Experts of a small language model.
Size: 14 layers, width 256, vocabulary 4096, 166M parameters.
Experts: 32 experts in each of 13 layers, 1 pick a token.
Training: a variant of Adam for the experts, 952M tokens, 7266 steps.
Below are experts of layer 6 (counted from 0) of a mixture-of-experts language model. Rows are named router (the router's row for the expert), gate (a neuron's input weights, with its number), up (a neuron's input weights, with its number) and show model dimensions 192-255. Each number is 128 + 24 x the weight over its row's rms, rounded and kept within 0 to 255.
Before each expert's rows: "comes after" lists some tokens at least twice as common just before its tokens as in all text; "mostly gets" lists some tokens that are sent to it at least half of the time. This comes from a sample of Wikipedia text that the model never trained on. Tokens count by the router's weight.

# expert 4
comes after: " |", " at", "age", ":", ";", " ("
mostly gets: " MPC", " Philipp", " Oh", " Los", " Pac", " ."
router [137  97 104 132 100 165 131 118 131 155 147 123 146 155 161 151 148 166  87 145 116 162 144 120 119 124 127 124 120 107 147 113 138  99 148 166 114 113 122 152 100 113 108 129 154 123 151  71 155 147 156 123 155  81 115 125 125 156 143 135 166 136 123 101]
gate0 [154 162 135 110 125 126 103 132 104  97 122 154 136 139 158 136 125 108 157 146  99 161 124 119 126 121  87 135  98 164 138 121 139 111 155  91 116 144  97 158 149 134 101 139 116  87 160 128 135 161 141  99 135 124 152 146 116 135 157 155 173 126 120 119]
up0 [133 186 112  97 147 147 152 110 122  83 132 125 138 168 146  91  98 135 141 122 155 129  99 133 153 111 101 145 148 131 121 111 114 135 119 125 131  85  93 126 177  86 113 150 132 113 159 207 126 135 146  79 145 198 114 103 116  96 146 137 149 151 126 119]
gate1 [138 117 121 167 129 125 115 166 104 177 121 129  90 100  99 165 102 110 148 126 118  92  96 111 165 150 109 121 111 129 125 130 116 109 138 114 170 106 159  84 116 134 130 141 135 153 144 173 138 130 138 134 163 137 161 158 122  93 103 165 103 116 135 136]
up1 [141 150  78 136  97 181 123 166 135 170 154 111 143 117 122 153 155 172 115 149 111  88  95 125 142 148 112 140 145 103 116 147 106 107 133 103 173 163 123 145  95 143  91 176 113 103 114  89 114 123 118 117 137  76 142 129 169 137 130 144 142 127 132 127]
gate2 [129 142 141 129 145  95 140 101 176 138 125  83 137 138 108 121 136 147 150 141 172  93  85 134 114 178 132 149 136 108 133 124  99  90 150 145 109 151 127 147  85 100  66 113  82 113 137 159 113  96 150 106 131 135 143 105 180 135 142  85 140 117 138 151]
up2 [165 102  80 138  90 138 121 157 110 110 128 165 161  87 116 146 128  91 145 122 133 181 161 149 156 107 115  66 105 162 102  93 151 153 114 175 140 114  67 108 107 126 125 113 148 103 125 110 205 113 131 122  90 142 127 119 147 118 145 189 142 149 112 112]

# expert 23
comes after: " the", ".", " The", " that", "The", "\n"
mostly gets: " term", " version", " song", " book", " characters", " songs"
router [109 120 119 136 144 101 148 125 159 100 131 156 124 114 130 123 125 131 139 152 132 162 169 129 123 121  77 132 150 130 169 122 145 112 133 170 120 175 135 147 125 104 106 106 121 140 107 155 102 135 113 130 124 117 114  67 142 147 126 110 101 166 101 139]
gate0 [139 142 128 144 133 127 141 153 120 113  95  87 105 101 126 116 122 124 130  97 148 130 124 134  68 120 121 156 136 123 136 137  76 170 144  78  82 137 111 151 130 127 120 149 146 155 115 107 144  89 128  72 125  89 150 159  80 136 130 116 119  79 123 121]
up0 [143 109 124 149 158 138 113  98  89  91  94  88 121 140 107 145 138  79 210 160 165 170 144 132 163 127 100 131 141 196 175 134 129 107 100  95 116 137 143 133 130 124 144 150 109 188  99 163 118 136  65 153 106 138 107 170 100 122 153  97 146 137 124 115]
gate1 [171 103 122  67 138 189 151 127 118 104 124 124 119 139 132 145 108 155 123 122  73  98 148 104 102 121 136 101 134 117 119 111 134 178 133 112  82 138  88  73 102 130 147 142 137 100 107 100 157 127 168 122 109 149 163 113 108 124 133  88 140 113 134 149]
up1 [121 144 137 168 162 148 104  92 112 143 118 133 102 112 165 125 130  99 116 103 205 143 120 172 104 124  92 161 138 160 157 177 128 130 123 144 155  97 143 192 148  94 129 146 133 137 104 129 146 169 121 137 136 134  97 148 155 116 119 146 107 148 115 128]
gate2 [117 149 142 132  94 147 105 119 141 173 162 137 101 142 124 123 120  95 158 109 113 135 118 150  91 135 132 149 125 120  85 154 141 120 141 132 150 149 121 134 126 120  98 124 137 109 147 150 130 123 142 126 115 147 124 169 104 142 159 136  98 153 132 110]
up2 [128 107 119  64 158 137 146 101 104 149 147 101 154 164 144 108 112 142  87 102 170 122 115  90 133 109 139 117 134 137 105 120 141 129 127 159 113 159 130 125 129 101 135 127 118 135 141  98 135 135 184 116  85 109 167  95 122 151 112  86 121 123 157 154]

# expert 8
comes after: "-", "20", " •", "\n\n", " Occup", " Gen"
mostly gets: " Website", " Succeeded", " Genus", " Coordinates", "Note", " Born"
router [126 171 137 130 147  96  86 133 149 128 119 126 141 161 159 126 111  75 130 128 176  93 101 100 155 138 109  80 117 116 138 165 143 124 106  62 138 164 127  83 161 134 104 132 158 161 148 141 141 116 162 106 138 120 149 135 126 103 142 143 102 137 130 143]
gate0 [ 83 128 135 113 158 149 110 145 130 143 109 165 113 132 135 154 102 113 136 134 101  96 136 115 150 171 134 132 140  97 105 154 131 131  93 167  75 110 151 135  93 114 163  78 139  84 138 181 139  96 107 123 127 101 143 145 111 152 123 138 116 100 159 152]
up0 [ 80 124 105 157 214 139 135 134 119 122 100 177  94 178 120 127 113 127 149 161 143  70 118 161 158 150 166 133 142 116  95 159 136 139  89 116 102  96 142 106 114 122 154 141 150  94  96 157 134  97 110 129 105 116 150 123 145 144 129 155 140 104 139 175]
gate1 [123 131 128 151  81 129 131 161 158 143  99 102 149 151 123 113 148 104 129 114 168 110  79  99 106 113 143 144 130 133 147 113 144 179 112 112 153 145 108 101 133 111 125 141  97 117 105 108 126 133  89 132 111 146 127 103 127 143 118 148 145 104 134 142]
up1 [118 155 135  89 160 122 132 145 177 121  99 146 151 159 149 149 149 152 120 136 165 141 149  86 132 124 108 125 119 115 112 161 102 126 130 118 111 151 155 144 137 108 149  98 106 112 131 116 128 152 154 169 157 118 123 139 156 127 100 125 177 129 121 158]
gate2 [126 139 136 101 154 122 138 137 145  85 147 157  99 107 128 141 103 122 152 177 111 121 159 148 132 117 124 124 145 126 163 145 112 177 140 137 124 118 128 187 137 147 146 172 128 158 104 158 156 164 150  72 134 113 161 122 136 161 126 103 147 128 133 161]
up2 [ 79  98 140 105 175 130 111 138 135 151 117 154 130 155 116 135 173 103 139  52 158 154 158  77 109 138 107 139 139 141 166 125 143 102 145 121 125 108  92  88 183 113 131 114 135 101  97 121 129 105 147 151 148 144 126 145 120 108 173 166 108 136 116 123]

# expert 31
comes after: " |", "–", ";", "-y", "1", "2"
mostly gets: " Apps", " Votes", " Goals", " %", " Title", " round"
router [ 93 182 160  74 108 148  79 143 121 103 142 166 117 114 126 128 130 137 119  94 150 107 134 159 106 151 135 136 171 115 161 122 121 134 113 112 164 141 132 129 120  92 116 144 145 130 128 143 162 106 159  83 125 114 153  98 153 100 119 141 131 128 172 153]
gate0 [121 143  99 111 155 177 216 126  90 123 129  93 121 136 171 138 120 158 157 159 126 135 105  95 106 125 124 144 150 108 133 138 140 147 103 135  96 143 112 115 122 130  95 128 115 122 132 131 147  65  94 118  98 142 154 104 100 141 155 120 130 109 124 152]
up0 [155 167  96 125 127 148 186 140 152 107 120 102 134 179 159 144 110 116 123 162 154 132  86  84 128 147 103 161 136 116 168 163 105 118  98 113 128 161 113 124 145 150 109 137 103 132 127 124 142  69 137 112 120 118 168 104 102 114 121 118 133 115 121 127]
gate1 [155 140 145  81 116 142 146 113 134 137 125 111  96 149 176 142 129 155 117 166  99  93 102 136 129 161 135 141 179  99  94 176 111 103  95 121  83 107 168 162 143 111  87 102 177 130 125 130 147 128 148 128 122 112  77  90 129 131 127 101 149 152 151 139]
up1 [134 155 108 124  90 131 154 143 160 167 103 106 115 120 116 138 142 142 152  79 112 124 114 104 168 145 136 141 117 145 138 125 117 126 170 120 130  82 104  98  67 126 181 127 126 170 140 123 117 159 133 106 123 126 117 128 147 162 126 147 124 148 130  87]
gate2 [115 116 125 143  87 122 122 160 126 116 149 127 118 109 139 133  89 145 132 166 138 138 111 145 130 158 112 144 121 106 150 144 124  85 142 135 147 127 161  98 142 101 127 169  98  83 136 127 110 144 130 145 129 134 155 137 173 126 164 147 139 108 122 126]
up2 [132 103 138 131 123 122 134 153 111 150 119 142 140  74  64 117 139 134 157 126 134 147 139 132 117 132 102 165 138  93 150  92 128 128 158 168  85 144  75 137 142  95 123 119 140 131 128 159 128  86 104 149 118 114 130  98  91 172 133 152  82 119 120 132]

# expert 14
comes after: ".\n\n", " |\n", " |\n\n", "|", "\n\n", "==\n"
mostly gets: "==", "===", "====", "Early", "|", "In"
router [157 144 113 120 130  97 196 106 113 103 106 149 110 149  95 136 145  91 185  92 127 122 156 122 146 141 158 149 117 146  99  92 109 144 106  96 102 143 121 127 132 118 142  83 128 177 135  84 117 110 168 104 120 131 154 151 116 121 155 119  92 153 114 136]
gate0 [125 144 119 116 107  91 139 133 141 113 117 144 119 143 113 136 111 136 102 132 124 130 168 125 129  93 116 135 115 115 148 130 131 130 142  79 117 128 173 130 109 138 139 130 142 117 146 153 156  54 155 164 123 116 151  94  81 141  83 125 105 147 125 129]
up0 [ 79  60 174 108 130 141  91 156 108 185 139 161 108 151 104 157 127 112 158 136 198 116 126 143 121 161 132 147 109  78 172 115  92 132 176 145 138 154 141 126 132 116 143 120 140 138 122 156 181  98 127  73 160 151 136 157 115 143  96 118  98 163 145 155]
gate1 [ 82 111 152 138 134 140 141 119 102 126 115 111 115 130 151 117 113 142 136 124 100 151  99  91 114  75  99 172 144 114 108 148  87 136 100 131 149 138 146 113  85 157 142 119 113  91 101 104  93 177 127 161 121 103  88 189 128 153  92 120 150 122  95 148]
up1 [ 86  98 118 107 140 131 133  94 112 105 150 127 108 136 126 158 150 118  91 136 143 165 127 134  84 141  69 135 160  84 124 166 141  97 157  81 167 128 157  92  76 132 155 138 119 104  90  89 119 114  96 181 106 121 103 142 133 131 137 107 121 133 139 167]
gate2 [102 109 142 177 105 110 144  88 183 120 106 142 184 186 131 126 176  97 116 115 123 139 102 146 130  68 106 123 115 144  91 140 103 122 152 123 133  89 103 168 143 145 132 107 108 155 100 154 108 113 147 108 131  96 162  89 103 116 121 127 115 117 109 140]
up2 [143 123 132 156 124 103 134 154 100  49 160 116 125 119 123 113 101 146 112 137 117 128 144 141 139 110 141 119 103 109 138 120 145 154 141 120 128 104  96 148 150 107 171 105 115  82 121 114 150 127 108  86 173 137 146 126 162 163 137 105 129  97 106 105]

# expert 3
comes after: " ", " (", "10", " $", " number", " than"
mostly gets: " three", " several", " many", " two", " four", " six"
router [152  84 155 161 147 120 142 131 171 145 103 102 164 140 110 106 138 122 145 111 101 117 121 116 161 147 125  85 121 106 114  98 141 150 115 170 154 143  99 141 126 101 177 116  80 103 113 132 106 104 144 162 114 119  93 152 134 113 161 103 101 152 118  75]
gate0 [130 151 122 134 134 173 119 187 129 154  97 126 144 138 132 107 140  78 159 150 151 176 106 143 117 154 129 142 148 140 124 150 115 148 117 132 113 148 120 137 132 124 138 128 117 137 148 134 128 136  99  93 131 154 140 143 172 151 132  87 144 144 141 140]
up0 [110 161 110 110 147 153  83 135 144  98 145  90 140 103 135 162 164 123 112 116 126 121 142 185  96 112 163 109 118 132 111 137 131 137 122 130 123 149 142 140 130 129 129 124 153 133  91 135 111 156 124  91 125 116 195 124 121 151 119 137 132  92 127 143]
gate1 [138 143 128 142  83 115 146 146 143 181 124 109 105 131 133 100 134 150 130  91 154 165 133 132 126 110 112 146 100 115  92 181 156 129  94 108 110 107 137 125 186 129 112 147 167 145  92 148 136 140 137 138 133 115 143 140 101 150 154 116 128 150 159 145]
up1 [106  98 112 136 165 125 108  80 105  88 123 163 145 153 138 171 120 130 129 153 127 123  92 111 146 163 155 133 173 129 177  82  88 163 167 147 124 131 117 120 100 101 125 106  90 105 155 109 115 127 140 136 122 125 116 119 152 135 101 104 133  98 131 112]
gate2 [ 93 144 129 133 131  95 116 145 124 141 137 150 131 115 157 155  99  85 173 138 151 157 117  87  97 139 144 112 111 176 124 116 117 163 129 140 151 124 122 123 170 151 141 137 168 131  74 112 111 160 106 122 119 104 115 161 109 131 121 110 153 126 116 119]
up2 [152 133 132 103 121 175 115 180 125 105 114 124 145 166 130 121 138 145 134 145  97  69 118 128 127 105 143 118 131  77 137 106 144 114 143 144  97 131 102 130 128 141 113 131 105 115 156 132 132  96 156 149 140 106 120 142 127 104 161  96 131 131 155 132]